From a checkpoint of a small mixture-of-experts model trained on Wikipedia.
Size: 11 layers, width 224, vocabulary 6220, 69.6M parameters.
Training: a variant of SOAP for the experts, 407M tokens, 2383 steps.
Below are experts of layer 3 (counted from 0) of a mixture-of-experts language model. Rows are named router (the router's row for the expert), up (a neuron's input weights, with its number) and show model dimensions 0-223. Each number is 500 + 50 x the weight over its row's rms, rounded and kept within 0 to 999. Numbers have three digits each.
After each expert's rows: a language model's description of what the expert responds to; "gets" lists some tokens that make up at least twice as much of what it gets as of all text. This comes from a sample of Wikipedia text that the model never trained on. Tokens count by the router's weight.

# expert 17
router:382454522440517566443438453550579559428659560469594532470588440434515408576555457471564572482482521575467560593469503545462632558462454578473518467438470571488550481527500547453475575456556613438490532534476523453522501487491575492458468572499601480524548560473513459481500549439446582559527553505499436510481537497550528494603582504499539467317521442496503478609546508528528495540468530496538472576437551535579511453502522498485507498513548435538544518540517542530515530458529489498488565532452473521398505580538543560498468538416508476489516424481530541432512495505543508492457512471477455553507382527511494404458490527479468516500483506538538516539588566450536510497400
up0:522590488563486471567483481677526474419485629551496468512562490452579585483511479476477532487393552448455567471511546488551522441376606580543511529406488578488490499598513540493483573511483469498478542485585487423502505526476499467484458543500572516491549514479528497448511525529495482572575537513520441571549488521514502481594410481604623446432553487460481512539397429436500486571462590471554417426511535473504530462552605563521473520528523544568450556564498511538520517463543463540478685460466425532573408556473521498578545543537516525528514555525468487435426534520533508546526535504472443497548436521465535545489516532494462512470461521573513462445540517480445454542527
up1:499486489378412440523533467525610484456560530494473508397571535364553481545503497528521524495526576574518427529508511528458484597559537522537519594534531492494537549474512556502505523475593527609540522490491512527438548508617513490455481450520561598500440590462513513514551417459504497500571522423451378540452465477511481506557533514535468606431447490536566471506462454494509543486508480523511459564486516422538408449541506529619457519402475453497511514467506458477541569589469459532494615464503515524465474511523384646494494528558456444410561442565552580541485463465529497500455595467496442518442511469499561450448464528512493398528473500540423454462517548541499510624480
up2:516475503474402408438521472498453570481569428540477575600552491394466561517593506532525441515469507502528435547547507601477529535501513518504574370477482495493541419629535497576424530494396553546501453506417563501599526503493500476501517593406574476493605507480552576515417486548462629416467460514525493556576445536473536549466555499505444511479504552478459510581467404553482517501499498473580467525482545475518472416452522534563507562512480574500436513549437481499505459469534491471485524470454490571500539531483418564537519480630521448344494461495465485408472406512509570481512521499512422509555492526478471531508524501544478495443540622511526554525471477419452561572517
up3:481535516597485382606383432601478617467560479497563436491465560450541631492489553538517451509458598474473479487480470532541518539379473496499364498474510522509532539484642522515509531455556541508482467527405490501510537503505512573471457475457449376433479516591559521533483533443538567535471626539498510459535499536395520499477506449474523498479488445472442536518487385452497459487504532517579505507462504457524555481511472500556470483584463515529454539547515489527492405469624505458510492441504504596537389482499412581526513466454570504488564508500539543458476530507450550494475454585501484501427449495392487563483497490503493532426534456530449431547402495544434455577456
up4:494561526502497437451535485479565486511490499591491464513520490424538559531505474481495557480499563522514476554461502471537522583463500488563441500467464520507499489437476485480525586429452525497434540594563413343460541466438558526517524521437589603479477545363537452532532557526490609480492457490537470531512555441543478474505559620625516493505484473426479500509458539523560608488486532511475473412537496411525496406520502489513500533554522555450501481535414491578484546446427528561478502547505507459555647524485467593550533579547433580503465469604530534441403482533449507508489540510487450480588507407480541526472461538559443361509526522534516479410612497584558463538549
up5:580437553578443449451479480638446500485567488420485391496435543483486518468459488564469465512488536508556398463493502419502523548458422519514515554527503460498529460489558522573460571443475485626540399410470519478526546477568496477443429403498522525381536455584521521582484630537535586503493527597456574469515512452482571539505551520492478510593460501531403474433500409415515586519557503505511479459462470473439540552537500483524445443502487520474507556549487530624509508379535516438497572517551486471506484468512431494558485512457591589487536514537582533486558620477431502445443495434512489413476446581435472516539488529458451532457450513520490516516463506551416545532549
up6:497534592498474531417535585601437431472504474489461476421534561411558448518491407470404515499506428576541518581590489509564524521478546441496581489535500505452452580485445390444579481517431518453508504591515505394515538468513498484492458561477467577456488527565561497575448515542491532556544536437495514583520538400477448516446501467551534551493465549423476444481434588593513531517492507469497545516502507527433520527457426416412493413532519584513532492390421467430509532547458537514465492505474486458471421458521545563456466468489487409640549536544486539526497380494513528515496543546515515545534489456632583512453417450516496462436634465508530550438534519493506494542460
up7:422524529443567476474514495536498401482517510511557583435437552498479452534459515454537551462526484541549428540543521543436457527506542536432499553572536494503447493549509570479451597520555586509521612455529441685543546534595534364439466505452492525531532483541410510455513480519469436457481521480543503432540447633407553434491472471422392501507493445489511558585559500546600480534487424526506484529532562499454612465481482515482481583477538449421505626557493476460460403492447441467523554524504489520571498497509525542507467506481484376505465509481447424488520523540486490505415439421537587478545478473488539524576500559538456553518458545477545388522480437463501582518494
up8:459558490477510439523528474531553558457392503464429490485490601510503527482424539534474483522454610539525445535412445450523499569463451501503475568481536507468559463437578500525496505394536514493460511530479441535555531515468523490513434481459494529484476472550453481547463514526523433504517597504518551495458496479455523490557593550495469621471413480553519510534483480473522392492589500462458467563551409525536521467532487521381508403435328451524539507508530414616573495497473494542459424442636505600510529527485423498463427493488483454488508511539514416548463473347450552492472565485535485487528528401473457537409426562653501502507464441523477546508421521583486519510541
It responds to: Single consonant-letter word pieces mid-word, often in Slavic or foreign names and compounds, like block-b-uster, Jarosz-k-ievicz, Strol-z.
gets: "b", "g", "z", "k", "j", "h"

# expert 28
router:414525535380570477495416489543551464452508593417488520443569489527537484538550524495440484414495593447464536576403491491432580487531446498423481506382420549408516592544504578447518543449577587479501526561511568519501534519532579401505452519519528434476402488429613569488520521501481565506430527533499470480471417540440547545575517534499495462437583501495540497511558454412454445469481494542551495499529533512547476494624448497490481434500511482463562599513564478507529475542540568452500508549515510586492540599544549564582540540494456526563499424482536482512430498459552401521481538480604526459564443461546524435471482473590449492426453544513511513542538572449538525520423
up0:486465442474470561463491393535499453483515483414432464459569511453506486530513442505457479459487534552488411495502526452400525606534609469438474455477524384488474480455528542473432560570499496429481327506562555490535472449510576511481452481550576472537509485581482491539494530402477505590474509480563501535469529514551497512425468490524419529462456428437444555468509448479442484615430530456456513529496549505577515603507467437440584574494532544559515494560512380501500470381570505410555413527547537633497483439506576460438483538430513581530482501465577456456531474442508530452515538448397563525458528479623497461510569544513514542506548502536485549497516514499456546430491
up1:611492535478462488472545491528582520474518509518602494527442533485536483459451486425424506465498549429377468516552583404519563488468490496542479503558460602447436542401484531526501455527485486624417516576597514447571457459458569554477432488459524524395469574485532518556424554420520582476485499467545505477513466414553592521531551464519501514488485461462445506515488497537527475544513563499493537573510528513490416492473566536424489482485493488424616537442557497527523491456608428446536531585550501463494508455550531517520531478446472631489602413537547500470459534467454549566435574442555407505415453553588460460514414467555501491454463510418459591416467494484574499525541
up2:506488490487493462415357475515460434480499496550512549486443579478563402479460516487504446537500528599564546556552424534385487537490509410451457518560488513370558517517522419565457474367555495521499601389467518525543539505480540480504470470483430460460585523462539519523487444503543543447465529528450466542535524529454470581529508453442482456545502480560636515481484468469496442397596522476556429576552460495429483428507470563465478500471443496558512482500516516536501525492595485446526523495671459520483532397523413524522423493560470507458526538463477581523459510478481548493516565556583449596456488481500450510591403537545484533516479432438480486469450544512533617445482
up3:555432521547478366590471451549437525507527476495514631518480614551627530490483539500511420460513553514521533504336499569471450385553425564539537448376494521481469510539407516511391526512547383533492526459517585509442507501565519562447520516483524474427555511506549515408539563518503451459480552534542530585475515457512535524443513520512488519487471532554484493480602518469423528444507514553601547490533486542511501554464485493422491448551550460477504577541444597496546476468351485456482493530416489539554507482579524469566544486539507613555481515474481471494569516506478511436370496578541435498439489533489463524416435486557516481415555562544504476465519510489480474474504
up4:499570480446491531393474530520506494483501582541483545476592454497469582498427712518496453432470506536530552510464528403497533458514416507499485577478570498568468498503541512421542512469414582469481454538500540513426480528433437464498490488528487471553554536454471519413474438531469573425507524431566527498530486429499562443438452444544510477504547524447446547512484417515513535470574489516553464531601516420541478537487426486537456525517417499591514470636604506543541449505452559447471427496459544519469558494552578501545445499469523516512561604434445557540547497459555310455453455415517546509448498556537530495505468538435500481538475577530458500423500515537559573522446
up5:379532483481498513458460516523486470503472433523503502539539461477571451483389535497555522523470519522495537550510444481461464493467453465422620521651570468486465400487586461539495494552473530537531536553382400577480502441417459565548449512479560523426601467589544466557505555604492493511546506460443571522432543483535518520447465523497489476502466499467553510534540478407503480565461426454555439490444521465527506544513469467509498482486522508453490489462514463417560539573632502437417492554486495525480472505475537539429441449481588445482456487472566499409512500513530495406424486495497442499386443457454527446535458574509536546513463512556518453344402539395583497393544
up6:528427506445496478471467550527510460470384535421442477496490476451559532487484505503451447453497402508632630468510479456606500510514565482525468441482535501453534490477527522428495523526587533421496485481539499438501479548512478477488531488465533503519500494558465562572495504498506551509517507463517451461510545436470496534441469560469517521486557578494419527536500550478487536538559653526422593489527475471496590512446601447487510508499483445580563420500471468582454627567580479504448493537544563557536503519488623603516483553552525533493431515543481502427531493506534513437485462382465499499591523468563644580500509481529539518457470445636567521518445648453558449446422
up7:515501389417501545519424480440494532483507411583492519445488529474486510539555432515516421493493527496463498545413579547535463523550559516494525599454406428521433461453487526460509576562473486559564490558467538511565526378590466503571594472417536479530487468437478502536401462468531550511465469551576527404481481462571525493438572505491567565469480504484521482542523499424504449464452477472464513504474490538508465530582507504388485476594517634487608500580469487424569519519464534480502476486392545466572480506538612503496428472505372572522560509520500613462570481553510463563517441541453481515397517512525561444460446457485493500481484628482477476533404540420508563477554
up8:472439516520498490486532512505525550490472505519530582514540451487441490486457561476552509491520495477400516453448441392436545444509505682498445443535501478425474595494600503554474501452555459561475545512605402512444503530440535492468565492406508491539547524459460505496522499593556450443497466492588466571510469583549543503417520535474529569471495526491452511471524574395521610477551510542641439490527506542542500556405553459520411550555545399576535589501457495486479459514510470439491559498486547487338536489520466466543498368457513479475468476486448593481540460509587507457499476444616499430465488500499504530486536514519433457518439558509572444540552429515474490406510
It responds to: The conjunction or, blank space tokens in election-result and sports tables, and stray symbols like slashes and braces in formulas.
gets: " ", " or", " the", "/", " 0", " his"

# expert 31
router:499510462370480558472453458513522517435638570504477523482567568519506524526554590497494474377391552515519508655497522462474549536475455525454528537445508486479533487505577530419491450547583561379476492485530514455533512547574559453458508541540545402422459428471515460481518556462555551399418475473488417502482480465461567516556492472551515499476493502499532546483527532569464402596488455502494479496542620521443502497468469566518461496560467493494602568504530511564543414515498558522536551601490535539504481592540491569463529468419434490448428432522595496517517510522570501489385503532535550504567352555500530397506511469554460411469490552468533503475502524455519517470443
up0:565547616486519485472499580514521510457481518555498534525475557462577489454520429511491477467448503418489557527405518480480532554526565490510509422508495485456427507452435551518568504451432571483461519405526480453583560455525542520477432554431321487508445543552590420503494557557576514477494589527633458511460421546552543511487571466477549417505472481504536408502456553521528510466461501454580553529502470493617507494507481476541455440520509566407583499397514469432500550503545456442513467498508516451476569488495471530540538480506571531482498437440446573481477467529385467506403599485449480517454427520500565495553463580442482461438449543635564508495487545435379497535453
up1:492477474493499489484480516587526501478550491514441597541492517527428463543519467473478556495548563652453528555483453447549476421511448611506493631508522531501495525477601513416455539499503531596573521622475549505543470495431460516492490583494471594520530546536512489520490500505492464477505511552524527512425589459539467497480512552674623536464450493475525583521522565472543520536579447531485551484412431447567549463549469501385476447474614446449506495549522593508554539500476545527491635529476482527518494584561612515461539505563550485469564455497575483512482492439459397545440426401477519494502542550458470502427507584509482506465470455536576491485570512510552429470557
up2:450574543499499538404497493522488548505525489493510508461508468305445471450488511455522507540512474363533485543547597500587437384487480557538547475585597482479386528463529501532441462536527398505459496496525544533542558501553473385540502549374529518456497337427493454497489479586469516496422495377392572484517474511541528584542503438593451514470487528453473491519490571485522469558572548527501357485489529443448394450529500473485507508512505526477571535511493448513497558540469474468427459419531429530491476448501430470550397477480491485545452487480518546481529513456444453549534545511533444440536468532520486475463521556519558504486586532490509485510436478540546619542480
up3:527396484471441500519419398482535440465504557519529482448480536428439498488459539482539525489467452481462511486328492578514494543501521455464473502442505535424533403513454521463616478538479473490469486478430604509469538528556584531529496588536527486431500462521520562493574447457441559508459483468461381564575400579475489548444581513503499471465513486429595525532409389525474489583497441465562447574519538417446489515547535487559541547559479438500544498481498475559471523516401505538518434485527515539509493648450471507523521455581454531492535493366514471492545450430451435465488542470384448511519530495463505507420527472545452477499509378451499481548559475507436553618541
up4:428451501486571483589504566494440421462528500527514460465494535431513509563494456472363537539526550528483447467543422432457573522450526535460576524501449529502444560584474561504400519528535519490537514458523503490505548459528488428458508447493509600487444530461546498444463620547503534620561544553480536579440520504548527470540525495507585526488367449490516580572466504504521456503422516427542463498491574442510524543594529500413419487476528567506525531522461410524530572499455535524520571507474490487507415447517406481525648469472521471535498502507428525433559464554602552513507543452562488674467430437510508533449423472431484462429388476487454477602453501487535544498503
up5:531508549467481478435381448596547498442578534465558501516508438473457532517480462479544466441431563528536487467496525593527545429444489542442451452492466546453447550494517479524453563524544519468445578473564518527567550478462468430568457469548550513561487451497528541496423512462521547514476514554523451561429470515594538634522513464405523413418520539413540431617549454490480515428535523419567471508468568472522452403489532515471441491532604566442489581500523444532511459537504543477502495494489511512478502458557485570552475515432542474495531392493518507461378481553458505544520526447351485504512341514581514470525435496509459562378443510543562532489537534625504565557508
up6:525480482495507423599503458425478634509512459531559562518442496505517418554565487512359488498579523566481504478591391500592481513540429447533504520537381503479468546496479487489509448498519490505510540515465514526547598503501501424597592544440335492520445509477487458504441545461534488473501480550483489539477518473639482522542493467544573567495521585527453503574449593510550476613486558429545535540477498668507586547487502504453484485434540475432580503527537550503468473513466473606549530473495560563503488423481504491435466512506408432472534530520543530410558417619487510518488469465508513536466514445578472524477540472490466478461442595547562485468498495454482421544463
up7:490597581472525519382541446562488457485508554501549485512494584471517463480591486462490433496442544523478471530576474382450565454508502519488507362513490486458515585487479485587522450486502521529460568499539468411450455415467484529414447526456561496516508497497602449468539582589412490443474539436531591486527451493508470555497500464545539502483490449486552545501520510452548451471426502533612479498461560510476475407494450502506481514572511530459538529521384482496535502485556555527480441557412556432432455557412445502513549427490452485551494515399406470514560476566510560624575516460461463599446434499561565529558517477525502479479506482499523444322575483512486541423597
up8:540548480485515516477516470430569584467488461557547491536450448590360475494557509497443449459392433447450557522538482534466538500454508443463418491528461523492477416417530512482422524530586516476480606514443512554463437563422477580390527451360578441577489611510440547530507508466464568453532485523488508568514530473499489548511479457511562509477526461441554495524416627508534502435529594475489537454423531531545467426496540503455465477545536444531543457643474481490554485525582481459470529634534521522440498427456496626440561450498598542484480507479488547433521487490558517544519512439462471525449470524512472457594591549457487436463532401543523452474547532480517517489541
It responds to: Opening parentheses before dates or credits, and nouns like Republic, Council, Party, Army, plus -th in three-fourths.
gets: " (", "th", " United", " 0", " States", " Party"

# expert 60
router:495434515443495490559424503574560517437624709449461515438582490419554475538544480433549468473493534540523552538438476490538540491441428555441519539450530499421523497451534500493473527529534490504513531454523510494445519430480480484500428525491447439515473511479541497452486532435557538562461448488525414502527397513465612610556538464546510426341496497540556468511575456528484501518539514547502468548547514472466488483524520568561421494543474571525541539461589488543485540499551558513495496565520518537554540537571493544544511500531540529520440465449579468487424485516484411492490509428405534491579408577537511341495430497486473392356483534480578505563550542439484507482494
up0:533534489492504464441489575448424446512477464448529448474466501509563529524519479527552556509543488556545552530553474513463455450438438542489518541516536538540444488417488503595567493437470501461502481502571461442516465527541503536452508485726447456451449505463580454422410589517480473462426485632599529463487516485492470412503459507536506521563440545562473509458562481417509535435465602533515614531524524581413405517473476579495456468448562549472495504479564569481549471436539588494436527491510511429501513472582461557541518422507495506434489494489486585511497577484532442473481456575491537596393406496478395527446410523398433520507514464550490456518465470486496397462517
up1:503539470430560533477518535532589586451517470454545529523512496390523551513522352435553489483535497568551508513590481615527524509391443548520575530447507496556494573523477518487486526581565500469454543520636551505481457439512478466542502569494489570540532420380492507448440558455476459561520491504480555468537547438489519487508421531462513549496495440499501424510534547545500470459583528450566445516412544584605511482499494449458459452490547563508471543498545533582505439445499550533533534421451528550461498457546464448406430608428463415470585450511504447550483502600548597468524453575564447432511418532484510491521463448445611601513550504471498542438408459484485506532465
up2:529585520449466479479505524463489536450507424577491529567531459562485530540599408504530551461528502472514459560524465521452505615480440462444627519411482493531531452465516517554479462570541553371548493522420542481490526520524471483469553478380508467491498442523504456544399476550508500592447581517563542404485459496438601534500649534486537456547495444415461454526506600444437567512478465492476399459473499515543650448572423486470539484521511532526482463519522424516510445524537534447476476460525553540582497532514506493495409539508475365500447515456445533498550492481482553651529416556524437462487421524466480523520477481517531525528583528560477508409436443475563556541496
up3:475460524486579478404424471446458444452485558574475560520520516464595443414426577517472505508471553545538503489471440482513523560485418420473384449462537485388471575465477492638507541521520476615551503524494443552489431581491541466472433500486476565437566499513564447523527469524526581528459508446571621435535487525563609521475590434507514448475584508532589495455418493469511509493520512516496513455509431560527397443539521477504470517472478486518560540493546536477552507513501534395474471501492524458527579428487527441444400440562406564439482414443461537572453477458452469500471527452493490487577470414592487491512457598635460581492519467545517499486447483461430501506451
up4:469525566424426463516460481550480481468501473534560539451400500430539570520487478485491492479457573538472458484504339549522559512481580553516468654552490555438544516560481519512476565478575533588459473443596464491460526500457520478391463507502533555555512492437473480510614553573529488499470500450486473560443436474450496560499415544526551539596491529483445486510510497514556594520482551477606561466526583508446583489505459468534455472385490469412499535467600550513479479491493375436566526509506516495426472610499547548521472407487545406527511576561443498499458544587493555462498482588526444496602508455546573536466484465559503453578478555471500501476499507378551549465454
up5:430466547475495465426443495532474527489514480513493500487545569434524421497377634486564504451469570397549454555508475470482532464484468513537464577579562465510517573557550503566499512509575533591499464488471518500542555436531551513509560474480502547514471435491629488532561517532560466488428596452511521550426487468475634509518516521406540532502412510608434542423556449503399456476599403465469494558483496450548508512551390565495419507428501474480520544470480482546563426607600482517480577466493519549473558449445444526444463464509434466386503533531461501487481417445538546452431522543534559503520521459437453468388514488507556476429382498557456501445517485514457513493502
up6:530476451523623466488472509503575438449463542496468567491558534543550456492540530534504464489414568497521603458471495477461516505476395449402486563464593465373545562566487569617453541454518548545439466518596411555532529481445554463536440520469499499492524537539456444558548492434474593462422532526498470466548493398515572476496467445482487384427519487449530557506545537550587530540554561523590564512582462436502489459458556568483558555531509474482623470557607502421568510565465511403506524546505521531506585501526515431513397495464492539520554487476542446462496496494449462499431526439494501450505449489556564468558563564571441529481481506489534567470563463584575507484598
up7:424525581505492508454471511482543504421445458516453499428616594427569555504539515451511512496437515542556516582539431521489547506476501441447508468462443464495535444559544595533526592478456532568539477411482462474521537460458494491527468522508412583436488492549517495522433497577485464432474567491492540527554640491469482494414511513441552377538487566556437483531567591586522509379480481490502507423522608470449472496496428574412516498482627533449479435482514470602537365440396499471543481444476542501444427462558501508496452547541473533607578594520435515545517430581539549483497516575516506472469499533515491474540526509428513480490556582450509494559527474474481539581465
up8:506505483565557525480638427513491471481533473517440544551510373536521521549425502450498536443545562541480475534592502503499490565377532584489460483375411532517494559462527495469527486506551470497580612514582496516488488494563491402463507450374538470552559552563425494438512562545509509424564536525456549459504551532568568472498489516523454496488505546506500615570540617461484476520493440469485332516484534508482496447506540526474504563530492454531447533499521465431528504490480615567412529464539483458504532494500431521458524560513501452404473401541475573465420520495492515530515482395579468527552508444524379412498474508505423503517568510548529562568399452462550542530524
It responds to: Capital-letter first pieces of words at line or paragraph starts or after brackets, such as Lancaster, CCR4, Arlington, Pandey.
gets: "S", "C", "M", "A", "B", "P"

# expert 59
router:519527463455586559509456537566544501424594550511511602466496506462537413671538478407527520425421607491457581564484518502479564455511458515438528522501464585471416545500542594449488556500619498454429538540558547479496443515476533458482470519519519529551429533484534480467456573478462532414490471543557373503557483494484578515448516516492566469373505551549578503557544568473467420498595538494581507487500570545555450457575511557456484497506521482517577514457588476564443510443451494543472547547541568505463530514482468549466519501496390454474504405516591487463473484565568521557524542469497463378522392481517577437479504501526459454490479481491574571504580569532531505486496
up1:489628543529541408393457489555486510478557509436517535576472446490452483486473410436515562510578491572570500553440517540532458573583526507551559489622506528492549526435503581521539473504472452486406459497515471524520471485525561450515531461386547475536581523479544508562453521469438546431569482448483484570412523529503467508561484527566559543574411529521523464570494528467604548527585485484502588557350565527538470468480490552556513452479497538474492539483477468484565505489441512570562491506417494463461513508483459514487496343610405428429503506577411509485528454468483401522458532383549583478439503484458512502524483471511504480511585503503562459487544535506469574568594
up2:503490521554538482421499498523535539469522531495560545404491498532452541512529514478522483557534542498566582563484438537425536505506571500504487407414526528475459479460485508453535544516530554501454585431567429547477542493564484487452492472555391531505550548455501454477543471465501538441407508556582370556618518506482456580441463417518619491539519522445577454595524479549554518471472472566590459469467537462542475466456576617475528571559478528590462480444530556459520471520489495533524491542451460478554540528519420480431558400506591433421504414448432519443359495501433498576453589621486519513491492419542495490433492444455482392508492470456476452488472519396465456513467
up3:509518513422579475456577498458560507438526537503462525506477474472465424546450506541474514526508494469587543521459414535429551524516513467519546416501419409471544504473527570426467597469490523522526536550547428494465489506506525502576537500471467453508616515408561432545540491500473584380447454411426508519567492455576548467507559512567527458534358595551558457557464484459515462444453488512479552569462513453479574516490443471545503473552548441514510552488509536557534580434475562546457496419470438505477621567410497473499492465450393431538492491416496573393515588513441440437448552473516458469518487444535394421479512445460540482498394524530470629460443560467547480476505
up4:453562545560525498390522455640589574468478482506419581545478573568485435512482537446509461496442493520489521510531487477462477576519548499439568514510532459456455473552664476470486574468448554473502561464524564541539464506572455423469469487478503539465601520526571562570526599557510533400474523614469520522518428563450569516459487451511543443530475475474478475533416458536493499508487422469549419569509538425566498522544469458486489515560509500499554516452432512474551480411478545639516460506525395508535550495617441550479574508567449462474488596387456516445491551515507549541440486569552567514524489527481470577463509494515500521470496642540517489393509501519450553434467
up5:620533526582457475541493520630520452504479451428410431454520481436484502409503560556450536455451493553492451485574446555594462499464547551519483559496502514464494492412600507468475489466436497611553354568509506457518502463519505467539457494466557522446392493579468466410483472514519512534561532450593543566506500389467556518527563558569489461489533603609482498500432496580516526633521639510457484477421467456487518451480489466499436562521481563537524471498478552435495517560487493531535484451521546486540456468478522522526492497494477597594480485508498478414554404554522442488504528564520529515399524448516451555532477453512493500460520620445640492481500522553524486498569
up6:521481606510532467411467492484576472482481530479511463450596519407493509569509496517539541558556524496467394543505457497503548577515583508444480456437441502456441481481474510484505511521520491476471589447439493517487492421355528404531465447562486529393503465445431504537574538521459532427460511558521464562469464502476487563496478563492590491495521511529474466589484468601443420453537514560541392558464388541476507485529519540503530494474502555540520496412483569565482460458507496589482457530599462575466512426497492488450478623490407423531484480592431541513590456479424531399468503560566517485421458515591550454481449466438482532471451529442564582449464559567444601414511
up7:487511519498497533395501505536546506488554554531469454389481526542453602532432501422549478572503553492481472473463488525450491473523471600430439572488504542512406427385499554439499482523552492460497619558391412463495423585524502461394420491436506461506544597552435639553463568488558528525524531555572517543475479541411447533467429492475508509448534464472532508530383550452493507511574503489505460517542500547555438446537439597473525529460467491544487590454571437512431525498496485487477584562491456513501520507463435516486575467509513484440562529621495548543481487492417479478475606487523494538532477448455558515465522524499468492494472474468612502563523411384496639519452
up8:411463484446502503431417464542447623466557590457533458484500485497539449577440368442464495438524489559460502526383487573502500502503392483495501478489496377484512591436506583432519465517488499489553511515492533466461419449589509541594609509512430483535487475518515369473439504447507495484463503506472468546444501498502577485489487457485583501444570444499442464573578521477435498554494426458542556584545567508501402481546427538537427507500475545426490435489519513542500518553527566512493462484609490527497451531433494477415530493426490560439534477424496508463531461448433478460422410399494447515558454458490505485616416478542457436509526363450486561509497502456565443492517
up9:490486459564448402495433428582446567489621525552393501577465491557466523527429447436507497474491540532507481467464509545453492631531475493463579427471526491480517460478482586495506411545546490440443533519466502519509460488477558538521538568503477553502514470462476511517509562450473524523491486500389505444588429507552495600459575574551513519480551558516435501508453394448551444483536522546580495502447527483483415461516523531460531426492556434513536416476559452597591449449492577508415423485472474491537478520524455498470490594408501530404459424480444456460496416497569489474516549505461471444549463461482396371421418492413471568483475455549526502466512549525513486468672
It responds to: Vowel-heavy final pieces of names, species, and foreign words, such as a, o, ou, ya, ota, as in yog-a, Konstantin-ou.
gets: "o", "a", "i", "en", "on", "it"

# expert 52
router:441552487500500490584556453637515465457590531529474451437579573423553500548518542398555503429452480490476498566501515483490571446540457517367634521376519485504631492475518530505593479431503581493471478551480463425541593464542564456450461502497516494504524548488582519423485467463505536551410446517477427551495503486487596543543540497572537412356492556523490535522522514544513540501497512525473506544493540493436510460554520553534460452525538589463515503541449476532496495527453489482496448589482546511501540597476507556527483493494543559537526503505565509432467533485541474573409511470510452496559344553511438477507500537485458470418446573550595524629586568516463517544462
up1:467480483545497435503420464447432529453504554512481583460553593539551456458504509437623510597555500523467592466477408579517510490568393422514551487486526506494580406452463518536520440589536496476464497424457542472474481531453572552506548471523506496580480435547533506472573473423484504482432437568536488555516508513504507594567508516477552545535470569515420383454514413538394485485465548501538544518489487450473453525540515461519525495418459531438481566392620420513408516495509477578561485418504501544547459557452551512546465415437495504430522531471427549455478486517485450432507582522428492549561458522537550465591542452458494491508476570544469565554412573480372473542437
up2:444553541572551484494497462527546548513517513496569499580504421650398530533467472465576405474424488446519506453511638537510522453484497500468489411476490515457451530501430521546530593553470527476506439529525459456479518459444489605536444514411553410612456494498590477519542445486489512495501467478423530603540530514514543546536451556492434446530570507577547601521522462502439510528534404448530528519598480498497447524443617519494532545519542511477484504506475431524511341487591534512459565582456503518484532552490397569521546519537518517432500523456469425522465458591494529487484427578465532482490464531628468448478499483455526428479569515387540500446453532467565468593492
up3:366528467486455528580469551488467510453548585442501513427514522449444487574479558517516527496484503598545454544426419517462525592556441475463544396492529467562480480450487519495552456438591470511519498509424457538534581561562573488492487579432572528564520554480511506451509456371485491557517462452513475487439412520422483488621526517512465487470487446567498591564506461417540476497512458461483528496535480447527520493478510490482544588575510536484522527519537302619462511467514438467495422498524545570551370504482461512616500427528503507442389485431564462495561476538512487533560578440543434514437550441448626455482498493490528456489486490502526598495479459488498496463529
up4:544477497502493511453503508481481484459554442490485503474441551383466487548439540539430546496500538590524526559469441471481539528526415561479579526478439496455525506539569460501490468540464576435447435516458476591602476443489569515465573504522491563419474569580508507475496492563468587551549532516541494473445510508481527457482605481570553557536408500428367454546439437492561471489486578487475472543461473459489504401516371556405541496494506550520539488467495461495590496547468506456516538521528604533470470577521494532498434468516432414520569429604565576383403474465444480541480458504496512622487538486525450432423431533586525487539613496575466535534437487441562456531593
up5:563523541414510532483536478580496564445484567460500595528506538490531570520596559463470475479469547529471517519460440401470541464516577543553519480400505542468517408510463510495520503483515475462435440611549480463580457470502502430544397571468491418570510507412478497444432519566531515444504488468582470538500483419554570597516520449571570465533435502503522612548453464452593464519499518498498560565489551538600608460446542547441501546475469541489511480531479438528535482479501454518449512587484581477470584521596549517543514602494538473583539473467454576469542465530472478610367504471538525563453418420576518557495533533472456402520541559509558543526568600467480510560536
up6:606522474446557613489458470487471634499482483544438477554550495493472521526484525479545496501505514410449524551448511556423501473505580506530511462437454538460477511517466480495440474430504478493524612541557523327435508501495476484486522440511515495582490501507496403455466483484568456542564579524530540597595571493534469545470485504472616494397415416431614491522607512514509525549523465435470451478485485473549494473564508479508407478479546497614492553595469442533474445478576426541422575475485516497552523486544504527548511480509474512580513514373404410524440448443462522433490502556387530448468459484481521454523446465487465424527386498535471438512464493442581490551450
up7:425523475499536589526480379536436508459559464516422470569603538526448560541552521514472489505425531447435520494445496482535528506508574580487497516496489555461527613501467528506401476508510557505390526511464528444421496448492483587363428541588476535508465456439435518523523508527620435547495486491452481470508367393514550574505497493433511380530453466528549540540439527559511457476562537503493484479488460461473507529521445510579490479491427528585509474449524567476428502660487534493525494607542444596532551554514501478409463543492533481531469501596584482577528598536518543456492519592559572432464505456468568468506419553495496578505487535514515455530502582483481549441487
up8:409574535477539526455502397607519480458489446468553480430511435431476617524434546467526458491499503504504488476490565450436498506508612436424490546462479469500578544510573511467553500376491530540550445544486525480535600595532515503531392489431597513571511482464454523507533481502506585504548459517423569538582485521444554508561459479499463528508527509613527465574522460458571534545500486482498437467498542533535567558541487487528483452517505437454500477542525416504463471570468519517545443554596509572535471515490539519548410499550532523490498497414515453618598592552497455527451578471664417553530447474480565484481507491516523500527591554514437593419489526403426501576465
up9:562452483448452525472547458529558493479523480486549518446574431519490513536368425447446479562456541505530545532429466464543521428486586532440493514566561466471506592423519485540529519517571554485562615458663491519463476552412451528505461493492531584510541442384477457524477575511530425559577468551507570453541478477527494462454382526546572502523456442402462571541550571453456471574533469512469459480429573570605437426488527570456424551485532479464547477532511514421555511534500491523449498506485405405465481531463499476526545497456517472586555552504482492602532586516545459535467442497477406496621422543558520415466490555554548539505466509486506545574521493467493463551544
It responds to: Directional and place-name starts like New, South, North, West, Old, plus word pieces such as -ad, -own, -now.
gets: "ad", " New", " South", " West", " North", "ow"